From a checkpoint of a small mixture-of-experts model trained on Wikipedia.
Size: 8 layers, width 512, 115M parameters.
Experts: 448 clamped SwiGLU neurons an expert, 2 picks a token, a sigmoid router.
Training: a variant of Muon for the experts, 1103M tokens, 8416 steps.
Below are experts of layer 4 (counted from 0) of a mixture-of-experts language model. Rows are named router (the router's row for the expert), gate (a neuron's input weights, with its number), up (a neuron's input weights, with its number), down (a neuron's output weights, with its number) and show model dimensions 256-383. Each number is 200 + 40 x the weight over its row's rms, rounded and kept within 0 to 999.
After each expert's rows: a language model's description of what the expert responds to. This comes from a sample of Wikipedia text that the model never trained on.

# expert 5
router,178,182,221,191,259,178,205,235,121,192,210,288,206,233,306,194,240,216,247,195,183,200,262,245,195,156,240,134,213,163,202,212,98,228,224,264,198,187,237,229,209,222,259,188,273,231,188,136,174,211,158,247,177,234,230,186,161,243,193,199,234,109,218,189,189,196,216,221,237,240,158,143,188,219,189,246,208,194,148,224,151,182,207,213,225,270,180,230,211,180,206,145,216,200,122,141,216,186,318,186,190,227,226,210,233,166,212,296,204,209,264,225,176,190,169,153,280,229,211,189,237,231,194,229,216,219,200,204
gate0,211,169,132,261,192,236,183,92,249,255,86,193,162,253,267,270,266,172,116,281,173,199,248,199,247,184,161,248,224,187,136,218,184,229,153,86,247,221,178,199,155,251,229,187,174,230,178,239,121,253,147,199,204,207,249,249,155,223,223,169,183,224,175,178,183,185,171,199,183,215,228,230,224,188,196,139,164,222,207,276,210,158,217,186,210,177,238,134,238,202,175,287,177,166,114,138,253,195,161,224,220,240,195,241,230,219,201,129,216,248,200,183,210,197,263,163,235,203,158,222,108,249,280,203,270,229,192,185
up0,221,178,203,259,182,188,212,134,164,256,120,179,212,222,222,217,223,180,185,166,153,212,239,251,213,218,212,187,192,212,210,226,187,282,206,181,184,212,217,212,169,235,182,215,174,187,216,182,150,231,162,241,160,184,192,236,235,121,271,238,208,194,145,210,160,209,193,197,251,214,229,233,206,209,220,127,192,220,210,252,189,141,280,185,220,178,198,130,204,187,165,202,162,178,182,212,223,218,223,182,262,279,213,242,157,249,196,185,159,258,232,150,198,231,260,213,231,233,152,196,213,261,297,92,248,203,146,159
down0,248,190,253,237,263,210,198,241,181,169,224,226,182,133,236,196,208,244,203,220,226,140,199,212,208,222,175,230,147,211,175,157,179,211,147,243,179,167,157,248,238,175,196,187,190,273,232,190,223,148,199,269,282,156,282,215,244,146,192,189,153,171,247,156,216,208,215,175,170,238,193,160,204,191,235,187,207,240,156,164,259,213,226,142,120,203,170,237,129,224,216,127,222,221,212,219,168,178,204,203,238,275,156,223,127,227,263,212,225,177,185,200,156,205,185,229,300,187,169,212,220,185,188,180,218,151,190,180
gate1,248,233,214,133,235,155,208,210,298,212,197,203,165,173,155,191,199,206,182,156,216,229,139,195,140,235,182,159,225,177,180,266,210,228,166,219,230,209,167,158,100,205,173,302,246,207,184,192,238,209,190,215,251,244,219,192,209,198,117,190,242,165,178,220,196,149,220,157,140,246,84,241,200,209,248,193,193,153,207,189,217,203,182,198,182,208,127,237,191,196,142,211,174,142,208,228,218,252,229,178,189,235,223,197,197,217,245,135,160,271,199,159,189,246,187,201,179,197,214,224,172,246,237,239,180,233,232,166
up1,209,254,158,115,180,164,202,118,226,252,273,223,185,189,156,215,212,219,175,242,149,168,206,158,212,256,190,239,198,207,261,264,227,167,175,207,194,262,237,134,177,155,229,172,194,288,172,251,129,259,224,181,259,205,256,202,157,182,239,190,185,279,194,231,234,178,244,135,187,237,214,248,153,181,230,144,125,264,193,182,248,210,167,147,203,158,186,198,196,194,210,253,186,188,230,252,241,132,163,246,241,179,249,155,211,263,219,283,134,145,260,216,110,246,247,204,187,88,174,292,242,213,232,153,240,175,176,182
down1,220,186,197,261,220,257,126,175,177,146,194,279,201,199,227,245,144,260,145,167,185,218,182,155,196,226,188,212,222,164,157,222,319,189,193,186,218,292,164,145,182,234,203,281,209,267,258,244,215,227,265,196,258,200,187,193,194,275,202,258,263,178,224,166,178,200,222,120,200,197,179,257,211,174,274,208,320,233,226,241,211,251,205,231,218,149,173,169,243,253,189,130,208,180,228,269,145,250,227,179,206,281,234,231,222,116,163,216,278,181,241,196,188,165,251,246,188,304,176,174,203,223,130,211,203,207,196,264
Punctuation separators

# expert 2
router,232,138,151,219,149,218,263,261,176,164,204,159,162,211,128,115,226,222,196,127,143,141,245,151,131,140,155,172,134,190,191,120,198,214,179,205,235,202,182,305,172,164,209,262,228,303,238,197,236,216,203,196,152,266,221,126,190,309,211,228,162,222,261,241,142,245,163,205,160,245,191,158,208,186,224,205,236,206,205,170,187,132,151,175,175,251,243,204,258,152,272,144,136,123,278,183,186,302,244,263,178,171,259,226,160,224,139,226,226,187,139,241,165,222,266,202,202,200,273,195,214,192,160,164,165,204,222,237
gate0,197,200,140,244,185,175,181,243,159,195,282,196,191,179,234,165,148,187,206,174,216,164,186,118,228,195,160,142,152,177,204,175,211,124,225,210,265,148,206,193,185,216,205,174,227,203,210,255,171,213,162,189,155,315,209,190,192,174,204,176,212,214,177,266,192,236,160,256,178,220,185,230,204,208,162,216,163,152,241,237,144,193,156,175,189,143,206,192,192,154,147,215,234,230,137,218,220,208,264,247,228,198,190,187,245,185,239,170,164,232,206,214,195,213,168,199,167,243,245,118,208,206,226,198,109,227,176,186
up0,203,215,94,200,226,153,195,240,166,290,297,217,191,139,234,179,190,166,217,186,182,174,178,152,126,146,228,199,167,172,235,155,226,245,257,186,276,180,158,255,210,194,152,189,188,221,230,212,172,177,230,181,156,300,142,146,202,197,203,198,218,186,197,248,219,221,214,266,132,221,214,230,206,167,175,211,163,213,269,231,152,204,110,139,225,177,172,177,233,101,201,210,192,236,145,188,219,212,216,243,199,181,200,177,240,191,228,174,199,186,257,233,165,185,204,233,140,292,226,162,232,196,207,209,143,170,212,226
down0,283,211,140,251,141,221,125,153,183,111,145,123,196,92,190,276,202,183,234,202,225,261,173,186,130,238,151,244,216,248,249,213,264,212,256,182,129,201,254,155,253,216,120,200,209,235,135,241,174,216,89,219,209,182,233,192,178,216,173,192,212,209,152,213,137,240,300,259,226,172,313,204,232,202,207,254,159,268,215,88,210,141,179,153,181,211,220,250,199,173,181,249,183,216,187,169,172,216,186,238,193,217,172,232,265,238,247,139,217,120,138,208,177,168,242,223,194,162,121,115,177,207,194,195,171,202,87,193
gate1,131,201,263,202,245,209,207,188,255,258,183,189,226,162,196,205,194,166,216,187,194,190,214,139,176,208,215,126,251,293,179,200,177,185,174,274,198,139,236,201,151,249,171,214,262,193,173,182,247,194,215,200,186,205,164,231,139,262,213,147,289,233,183,224,177,164,309,204,181,146,193,129,244,262,141,214,240,218,193,123,200,200,163,177,298,215,270,207,225,241,184,227,199,163,242,79,203,264,223,234,173,215,206,253,184,176,133,148,227,109,229,175,207,134,171,255,202,150,109,197,189,189,211,211,149,233,227,234
up1,200,124,158,214,242,201,196,167,230,239,211,215,202,184,273,215,219,194,181,138,218,197,156,116,242,208,214,180,212,275,193,143,116,191,228,246,111,171,162,159,171,192,195,160,211,144,159,154,270,270,204,238,189,127,202,147,184,301,204,197,240,224,157,193,171,124,227,298,127,248,249,167,199,206,165,143,208,94,171,191,271,218,167,205,203,213,144,242,227,198,142,203,182,130,185,240,194,213,259,242,234,106,218,303,198,200,148,175,189,200,286,153,197,155,167,218,200,146,115,219,225,136,180,206,134,197,249,237
down1,192,143,188,201,209,147,191,174,220,179,185,178,217,132,239,176,271,237,164,225,244,223,288,275,129,230,201,180,223,199,166,228,240,151,205,184,190,263,168,262,245,224,161,240,177,237,295,196,278,232,198,176,174,181,182,146,227,217,192,274,177,210,242,173,183,178,236,192,173,229,181,222,246,145,244,167,154,162,200,156,150,257,270,245,207,205,139,246,227,206,201,171,194,136,203,203,215,201,171,128,269,215,229,238,183,175,194,189,198,247,211,222,221,152,219,204,225,176,178,194,219,157,198,192,232,230,188,251
Digits and CJK bytes

# expert 17
router,206,208,256,187,123,221,130,206,135,132,271,230,220,213,213,178,227,214,217,197,177,202,258,190,267,134,182,185,192,182,207,228,106,242,228,180,259,190,211,243,233,152,282,189,190,245,164,153,172,271,191,166,226,193,216,182,214,268,226,214,160,157,217,171,240,186,275,246,179,266,237,179,172,171,253,185,248,179,180,173,254,229,136,179,194,273,193,147,207,222,217,175,254,105,141,158,182,170,300,184,226,157,122,245,195,219,240,210,265,185,219,170,145,240,199,166,236,217,214,120,238,279,214,227,183,238,224,208
gate0,197,162,259,100,180,247,260,202,200,170,164,193,241,195,182,232,165,173,232,199,239,198,199,219,246,147,212,226,201,219,205,267,202,115,188,209,226,210,230,227,180,204,222,102,149,244,218,149,225,229,110,155,238,189,262,194,165,199,153,156,153,232,165,201,277,134,191,235,212,194,236,162,258,179,205,146,186,235,192,212,264,170,205,244,213,177,215,209,141,208,222,94,210,190,200,218,261,206,219,154,270,240,163,236,175,224,204,251,231,192,260,156,177,172,202,183,230,271,190,181,183,151,172,286,152,247,180,198
up0,186,239,232,163,174,218,187,197,96,186,155,204,209,168,194,225,189,164,255,192,261,140,159,164,191,172,171,196,242,181,211,261,233,209,196,201,242,210,245,183,205,227,225,134,156,219,190,247,146,198,129,222,284,250,258,192,149,169,147,117,169,186,176,248,223,153,223,229,279,160,331,186,242,150,258,183,107,185,174,183,241,197,225,198,257,156,228,185,221,214,192,34,240,165,269,219,223,195,198,232,256,164,191,186,217,276,199,184,213,206,170,158,263,182,140,146,161,198,165,151,162,175,169,230,151,213,126,194
down0,241,193,181,219,268,250,265,193,198,129,200,179,158,210,257,172,191,156,141,240,222,182,261,172,276,308,139,218,233,225,191,172,192,179,185,204,185,188,156,226,146,221,188,234,212,155,200,191,175,252,228,155,184,150,172,243,258,203,255,256,210,175,190,182,236,194,190,220,241,168,186,209,254,160,215,217,235,225,174,221,267,200,302,265,150,216,185,193,130,90,236,257,188,215,241,245,205,219,199,191,212,205,191,187,226,248,197,217,230,196,200,145,245,183,208,232,220,135,185,161,200,241,205,176,155,239,218,263
gate1,160,187,156,117,183,103,180,242,228,228,184,160,242,246,192,251,134,192,192,244,173,157,172,219,195,256,187,199,205,227,238,239,239,240,215,173,254,292,208,159,211,220,171,198,225,207,236,165,208,187,199,167,248,230,206,198,219,232,134,174,232,242,162,164,192,78,196,199,208,225,176,179,216,127,173,150,216,196,220,211,189,241,168,198,209,115,176,170,240,110,210,208,186,245,212,185,107,202,225,233,175,193,190,237,149,201,250,190,143,174,194,158,258,132,245,167,182,213,130,175,252,218,226,152,171,234,161,165
up1,174,197,175,153,217,109,165,211,219,283,182,152,213,232,224,196,98,167,213,207,138,171,157,190,271,206,194,211,215,204,211,195,241,179,225,141,261,157,219,188,225,281,205,234,195,247,125,152,153,241,208,173,223,144,252,170,211,182,212,191,180,203,240,206,254,100,233,178,253,256,167,234,229,276,181,191,165,169,231,201,208,283,253,117,198,169,213,181,230,173,206,215,190,199,204,153,158,212,220,187,215,172,167,292,159,204,258,217,207,186,217,158,271,112,229,195,243,194,184,212,234,262,146,173,166,233,156,148
down1,171,180,215,241,149,268,264,175,259,166,225,219,186,146,186,202,228,190,176,259,157,242,182,185,193,320,256,265,242,241,168,146,224,262,239,152,169,133,144,230,147,188,206,219,186,207,216,147,230,178,223,192,189,161,163,179,207,211,204,164,253,144,213,212,164,256,165,84,207,252,191,206,174,219,304,202,211,264,215,156,203,152,213,200,198,268,207,206,266,206,212,165,205,296,158,210,214,119,247,252,239,199,165,229,252,198,158,238,235,152,185,213,223,235,122,172,308,162,223,185,233,202,248,262,225,171,120,165
Clause and sentence boundaries

# expert 15
router,177,202,244,183,93,178,231,217,194,167,223,223,118,199,158,168,218,295,147,194,204,192,229,263,154,182,301,117,230,228,260,155,166,203,200,257,206,183,201,140,175,160,143,196,213,186,97,259,179,257,148,173,197,257,184,125,126,261,150,177,191,202,173,198,218,227,232,186,255,142,188,172,229,222,218,239,284,208,217,173,270,198,187,136,273,212,246,127,220,145,190,215,184,173,183,186,174,176,223,226,189,146,210,300,149,172,167,231,234,312,261,195,234,156,175,171,236,216,181,221,147,177,202,201,305,297,178,201
gate0,252,168,273,149,239,202,227,216,152,150,201,217,151,113,189,184,232,228,192,215,233,238,255,263,220,175,211,246,199,233,130,174,199,215,197,169,169,259,247,161,223,194,238,192,193,186,170,248,140,196,276,217,203,163,223,184,238,180,220,232,177,149,254,88,190,217,209,307,209,233,203,218,192,117,160,169,131,140,217,242,187,146,173,207,263,215,197,269,162,189,149,216,293,195,136,189,214,234,264,266,163,249,189,132,174,198,190,172,218,228,212,227,237,206,182,168,141,223,229,252,306,212,245,200,177,185,196,177
up0,227,196,174,164,190,186,190,114,188,254,232,278,235,154,209,280,235,219,209,306,232,187,189,272,174,193,210,173,228,178,190,199,211,219,162,277,222,186,182,159,155,190,214,122,148,216,148,158,100,203,192,175,198,146,311,168,295,184,143,157,205,206,222,206,158,226,228,238,197,158,185,206,179,210,259,231,187,172,207,230,163,230,239,181,167,204,241,227,224,218,177,165,183,144,143,155,245,248,247,156,161,175,269,170,177,173,153,141,188,190,220,211,228,193,162,213,227,282,190,310,215,171,205,210,229,182,216,113
down0,160,205,112,300,209,228,188,193,235,294,214,173,104,155,177,285,166,194,207,206,230,147,197,261,136,220,161,273,210,133,144,221,135,116,183,204,133,232,172,208,221,140,241,264,181,210,155,159,218,248,160,208,209,175,188,213,245,199,214,259,253,149,202,180,264,240,253,234,208,230,176,195,141,226,150,191,181,187,257,144,232,268,206,197,248,209,196,233,181,192,211,168,219,215,185,283,210,251,278,187,196,180,202,150,184,195,166,237,205,229,182,233,205,121,167,144,143,156,192,160,185,173,129,163,210,174,245,197
gate1,257,213,206,218,241,209,167,203,212,199,179,177,188,189,228,229,163,271,234,200,250,211,209,256,243,208,193,284,188,235,250,172,234,220,288,171,219,232,199,309,228,209,164,168,207,152,245,196,163,183,160,170,224,127,217,287,234,203,200,208,233,259,290,212,259,203,169,96,218,164,220,178,169,178,192,138,271,229,176,209,228,277,190,143,213,271,143,210,202,177,250,189,298,152,155,228,259,173,160,152,179,134,190,117,186,186,98,249,239,179,234,196,223,211,194,163,177,171,182,192,160,282,210,217,214,222,285,206
up1,150,243,110,245,171,187,201,188,190,191,209,179,227,273,256,173,200,243,192,225,212,237,264,200,116,218,178,254,153,187,165,147,163,265,237,186,196,237,282,222,213,230,163,124,221,200,214,246,178,210,243,182,164,151,201,147,86,246,222,237,181,134,294,184,190,148,185,177,224,225,164,196,196,236,73,172,181,139,242,237,255,143,214,210,219,194,200,217,113,147,200,202,241,207,226,225,220,198,182,156,131,263,253,241,216,198,151,175,249,160,240,140,181,191,228,264,145,240,266,208,208,160,172,237,141,165,264,161
down1,197,185,147,228,261,224,277,236,198,314,201,126,183,186,190,173,259,111,231,187,223,176,184,233,186,233,228,151,124,184,225,274,215,176,193,211,204,240,216,189,236,207,142,174,176,206,227,170,169,194,213,226,203,241,188,172,200,214,109,276,218,135,241,266,144,218,124,212,197,147,123,182,225,220,210,225,157,188,200,216,199,184,215,168,64,219,218,237,177,262,210,187,214,185,244,163,235,206,161,191,219,228,146,113,227,201,180,155,273,219,234,239,134,196,222,188,257,187,171,130,200,181,213,172,141,148,153,158
Prepositions, name syllables

# expert 19
router,215,166,164,238,200,158,233,233,173,133,260,246,172,234,165,196,249,176,238,143,197,145,216,241,115,238,138,150,238,136,228,155,152,180,85,236,240,175,191,269,144,253,175,189,206,173,179,201,216,224,151,216,203,150,193,190,211,204,229,204,227,241,206,183,170,188,245,169,228,233,253,224,186,189,267,237,191,230,103,180,249,151,151,204,234,247,197,194,281,141,214,193,204,234,190,116,228,171,285,177,250,169,207,187,221,173,199,146,253,238,240,216,229,260,245,228,210,193,278,188,234,189,237,161,257,241,181,294
gate0,202,215,137,205,232,159,233,264,188,251,288,177,131,217,138,146,201,176,222,160,153,166,184,206,225,159,120,247,259,173,233,212,203,186,217,187,233,179,200,174,226,209,290,314,191,177,153,169,199,139,163,132,206,277,209,202,248,207,190,261,243,209,196,237,156,262,249,180,201,225,261,182,157,203,269,248,284,184,177,203,118,187,228,239,217,228,218,154,172,183,186,173,127,269,198,245,270,198,207,196,282,150,186,183,164,233,115,254,217,208,276,205,273,181,238,192,193,150,215,265,163,261,257,196,177,231,182,282
up0,177,184,142,159,185,234,202,248,179,167,178,149,178,231,181,188,153,130,122,178,154,102,185,186,254,200,208,203,194,188,130,216,220,149,248,229,209,192,194,99,227,238,184,203,200,210,196,133,196,144,200,143,234,304,240,214,269,197,189,209,167,174,258,217,176,203,210,138,259,243,151,207,225,184,215,186,275,180,213,191,151,245,196,239,203,225,200,186,160,196,188,98,231,239,240,211,265,194,207,85,225,150,201,190,146,163,177,269,243,247,236,186,305,197,261,183,154,177,218,222,178,247,196,232,209,228,222,248
down0,178,206,224,124,152,174,189,173,191,143,148,179,211,241,299,215,211,305,208,232,101,223,187,214,203,169,222,139,145,173,201,212,237,213,228,231,160,244,154,259,174,151,184,178,223,192,217,243,167,188,281,132,233,207,184,213,265,195,172,171,144,212,161,200,203,186,230,181,172,144,148,209,192,207,214,185,178,141,199,172,231,210,224,161,179,198,275,256,197,217,231,149,225,172,131,192,242,294,201,210,75,203,193,193,202,266,169,247,199,162,168,174,220,206,212,272,208,206,205,179,266,221,167,226,213,118,155,197
gate1,164,188,177,156,174,282,183,210,159,196,267,256,238,178,247,216,176,256,194,142,240,196,206,220,190,227,190,209,202,244,228,165,132,287,177,213,202,183,173,142,182,92,228,202,205,272,169,246,232,234,248,194,180,226,171,145,258,215,204,173,258,199,165,234,203,68,93,141,264,224,169,222,232,120,174,262,225,194,183,156,162,193,181,225,176,221,128,94,176,251,245,243,244,248,253,165,145,211,280,212,108,212,193,199,199,183,179,162,217,175,207,205,233,205,95,200,223,202,168,221,200,219,228,176,175,154,130,218
up1,215,178,178,182,203,260,147,173,193,148,243,278,298,219,219,188,212,236,241,147,249,199,175,198,196,195,267,271,138,208,257,160,238,264,202,222,223,144,277,170,191,119,227,213,194,274,178,214,244,240,191,173,175,248,165,147,220,226,219,202,291,207,168,175,201,127,166,127,218,208,158,195,244,140,173,230,210,254,233,123,134,189,155,238,149,182,211,165,184,278,243,168,211,248,254,92,216,151,283,233,144,180,216,207,229,136,199,204,225,179,182,172,224,181,191,180,222,175,188,231,248,166,287,182,213,183,175,187
down1,161,179,230,221,178,222,106,190,242,155,189,246,220,227,235,225,250,148,178,270,211,240,207,183,253,185,169,197,192,151,234,205,218,252,298,193,259,231,179,216,265,226,244,191,263,194,149,153,167,221,134,173,181,214,197,259,146,169,245,167,194,204,175,254,212,157,224,147,151,221,236,229,209,180,235,168,181,224,144,207,181,195,240,215,196,210,290,220,210,262,214,173,159,208,187,191,151,184,194,148,295,194,262,167,232,257,195,184,157,214,222,186,177,173,206,174,221,204,258,155,219,175,160,257,211,169,233,188
Conjunctions and label colons

# expert 26
router,160,194,204,186,162,211,233,159,171,265,246,240,183,229,241,219,256,203,164,234,163,137,251,221,279,211,211,176,228,199,193,199,189,205,227,217,274,177,197,197,181,235,272,226,172,254,153,219,174,216,187,160,237,198,241,181,183,214,206,218,242,213,216,125,112,150,212,242,203,97,178,210,209,150,195,138,237,135,241,149,148,141,81,163,159,259,246,146,166,194,161,202,256,245,196,214,157,214,282,191,180,154,164,177,170,160,104,158,210,201,183,260,132,244,200,228,211,175,167,197,155,224,209,212,238,287,175,221
gate0,227,189,258,299,261,163,121,275,149,129,194,168,205,213,167,165,158,239,164,214,202,199,291,199,239,120,145,145,220,189,198,167,193,152,176,147,207,206,231,214,241,292,216,133,211,102,207,183,100,174,183,124,152,178,201,187,313,244,261,217,200,251,222,203,135,113,133,203,237,220,107,286,225,174,134,176,202,253,168,177,170,234,150,229,217,205,120,161,164,132,202,202,209,206,197,211,148,178,188,198,229,235,180,205,138,94,256,304,209,215,225,226,217,240,220,205,184,144,219,260,187,227,277,241,199,156,190,223
up0,227,114,178,222,237,227,141,256,212,185,149,159,173,216,165,193,223,173,230,154,218,186,237,237,205,169,148,139,186,189,212,207,195,166,239,234,248,228,113,201,198,282,201,156,224,167,278,246,128,184,180,127,142,111,198,207,261,203,232,159,213,194,246,226,175,204,165,220,223,187,168,222,129,177,154,193,174,275,186,186,150,226,212,267,215,228,150,212,187,158,233,211,213,181,252,168,188,187,129,148,260,232,133,173,220,212,182,187,246,106,203,326,239,168,230,197,212,225,135,219,203,80,272,256,204,144,200,234
down0,190,194,186,208,224,277,213,173,217,168,212,161,163,235,135,185,318,181,280,122,103,215,173,154,182,258,154,266,232,125,235,233,177,215,217,246,236,303,177,257,237,227,256,195,156,212,239,246,161,220,215,144,125,212,222,143,170,174,287,176,162,212,253,228,258,205,148,116,188,225,240,222,228,227,204,199,168,241,162,197,170,205,179,198,136,157,224,218,92,236,191,238,221,204,247,186,191,206,221,315,229,197,135,181,223,232,219,155,193,172,213,189,242,264,186,185,231,263,131,235,210,272,140,223,202,159,236,146
gate1,144,159,170,187,182,115,203,189,204,265,202,232,223,138,232,188,220,153,170,150,203,194,275,210,259,179,250,277,254,244,206,195,168,200,225,155,249,174,201,137,253,186,251,211,186,234,179,200,190,284,215,115,265,155,183,244,153,176,149,210,200,175,238,214,142,246,165,194,133,183,220,266,211,205,240,124,221,182,225,188,176,182,191,118,147,234,238,254,194,163,174,229,264,225,255,170,251,220,233,215,215,183,277,163,143,216,153,226,197,302,138,156,204,179,201,185,186,279,244,211,169,199,237,220,193,167,193,195
up1,151,179,107,171,209,150,185,210,245,249,192,285,211,98,271,89,202,205,168,193,149,193,217,199,226,204,222,194,176,267,190,235,164,242,162,156,262,191,212,186,192,239,252,217,243,223,179,180,241,164,194,171,194,151,229,216,237,176,209,192,175,229,267,241,175,199,234,190,147,212,176,253,281,152,199,161,140,185,249,241,168,129,204,138,229,209,255,185,154,160,81,252,167,257,232,228,266,244,111,201,177,86,318,241,233,225,159,265,166,206,200,201,261,213,183,196,151,187,179,207,195,247,227,194,168,169,239,209
down1,209,163,189,157,191,245,185,252,230,204,201,145,216,255,177,203,187,92,191,156,304,188,207,214,132,266,192,233,266,291,221,244,129,222,221,218,135,301,263,294,127,253,128,218,259,235,226,168,210,213,141,217,177,144,177,234,164,126,187,257,127,208,210,202,238,216,198,205,242,240,208,219,213,196,149,210,160,236,181,208,252,207,238,244,159,219,132,201,248,100,181,257,136,152,257,220,245,160,206,123,143,241,215,268,218,171,143,197,211,228,245,175,164,164,237,168,202,178,189,140,236,173,257,136,221,218,96,185
Of and suffixes

# expert 31
router,151,219,183,153,279,220,153,180,171,262,121,151,199,218,227,143,194,195,160,192,179,166,192,181,215,71,251,191,234,124,250,167,178,215,194,168,213,187,258,226,174,115,177,276,228,196,218,189,235,219,216,205,223,252,248,259,122,234,198,202,215,147,260,176,157,173,204,191,183,194,192,79,233,178,216,165,275,234,173,211,253,170,136,137,114,211,251,232,194,245,228,136,254,87,192,227,202,230,241,244,208,174,223,210,173,199,253,170,170,214,208,286,207,199,226,216,318,166,211,210,195,262,227,226,206,212,218,178
gate0,213,239,225,173,195,227,202,161,229,205,195,232,224,194,166,222,205,154,243,209,208,236,241,207,229,192,215,200,199,178,238,167,193,197,256,237,244,230,141,205,258,251,279,222,226,236,198,194,165,167,184,217,250,200,177,252,227,117,250,179,212,221,226,233,216,198,160,202,216,228,207,180,271,218,269,203,227,176,259,183,151,175,112,241,193,126,232,197,155,222,275,220,136,252,206,198,208,229,130,263,191,129,215,188,176,183,240,243,245,234,169,146,117,194,157,227,97,263,161,146,256,164,234,194,109,155,197,169
up0,204,189,117,148,197,210,168,236,145,186,189,217,208,223,222,157,160,197,239,192,266,181,268,184,159,180,185,197,267,207,170,208,217,233,265,225,169,142,158,181,235,185,295,173,225,315,190,145,153,165,145,238,264,209,186,222,202,138,184,210,187,208,201,206,190,180,205,189,245,151,191,212,270,205,267,107,218,182,193,235,137,207,127,266,199,147,180,182,230,240,231,263,138,262,231,168,218,204,156,161,164,173,187,223,163,156,244,191,279,187,196,164,107,208,158,231,175,192,132,170,156,204,184,218,198,226,220,161
down0,140,142,193,191,185,154,285,211,234,167,121,210,234,147,222,162,256,156,210,194,215,169,234,150,126,229,164,181,161,255,202,289,280,138,177,215,227,192,192,165,188,184,237,173,231,239,180,172,284,248,211,197,196,177,273,122,175,210,82,160,205,194,159,178,231,179,194,111,237,198,211,181,210,190,219,115,224,241,234,178,238,170,195,252,145,120,174,320,285,170,200,193,274,199,191,165,264,88,242,210,225,242,258,291,186,171,242,215,177,242,182,164,236,191,201,216,201,236,224,260,273,199,220,184,234,253,205,269
gate1,188,165,164,190,215,157,232,188,326,130,200,248,184,180,237,172,209,209,151,64,193,190,258,213,152,202,119,177,233,158,207,254,210,196,179,151,180,148,188,234,225,222,198,191,184,243,208,295,165,198,206,119,139,232,184,201,146,208,187,180,240,183,166,184,194,222,257,192,161,195,272,213,209,173,175,202,263,155,205,135,215,236,156,177,249,216,125,251,249,175,154,144,176,202,215,189,172,195,250,203,325,202,199,244,173,275,231,224,188,172,215,194,254,239,275,222,124,186,218,206,104,159,281,156,150,254,88,213
up1,229,189,174,250,131,220,250,188,284,172,158,252,225,224,240,214,234,230,164,105,236,215,196,224,184,189,162,190,227,180,193,197,203,179,207,226,207,219,142,200,265,170,131,203,259,217,172,297,236,249,210,176,267,215,194,214,203,226,154,148,182,154,174,174,152,233,245,226,199,202,292,143,229,165,165,172,205,114,209,181,134,255,206,183,267,277,171,218,189,155,167,205,197,203,171,205,205,215,252,114,267,239,156,171,188,242,210,216,224,216,179,182,227,179,243,146,215,174,214,234,100,199,203,205,193,166,211,233
down1,251,238,278,160,172,220,183,174,107,218,244,245,191,152,196,140,224,179,209,247,181,157,185,126,242,184,199,204,191,200,111,153,232,183,187,172,159,208,206,158,259,204,258,212,183,229,239,204,281,152,142,305,233,232,162,188,198,203,185,182,182,258,233,286,120,129,270,157,149,227,197,191,200,263,186,208,151,201,206,200,231,156,211,209,134,173,163,198,249,237,202,230,212,185,174,155,170,187,242,220,233,211,198,206,234,147,222,202,267,199,254,187,198,177,221,235,238,232,207,172,228,219,234,165,227,198,189,177
Articles and copulas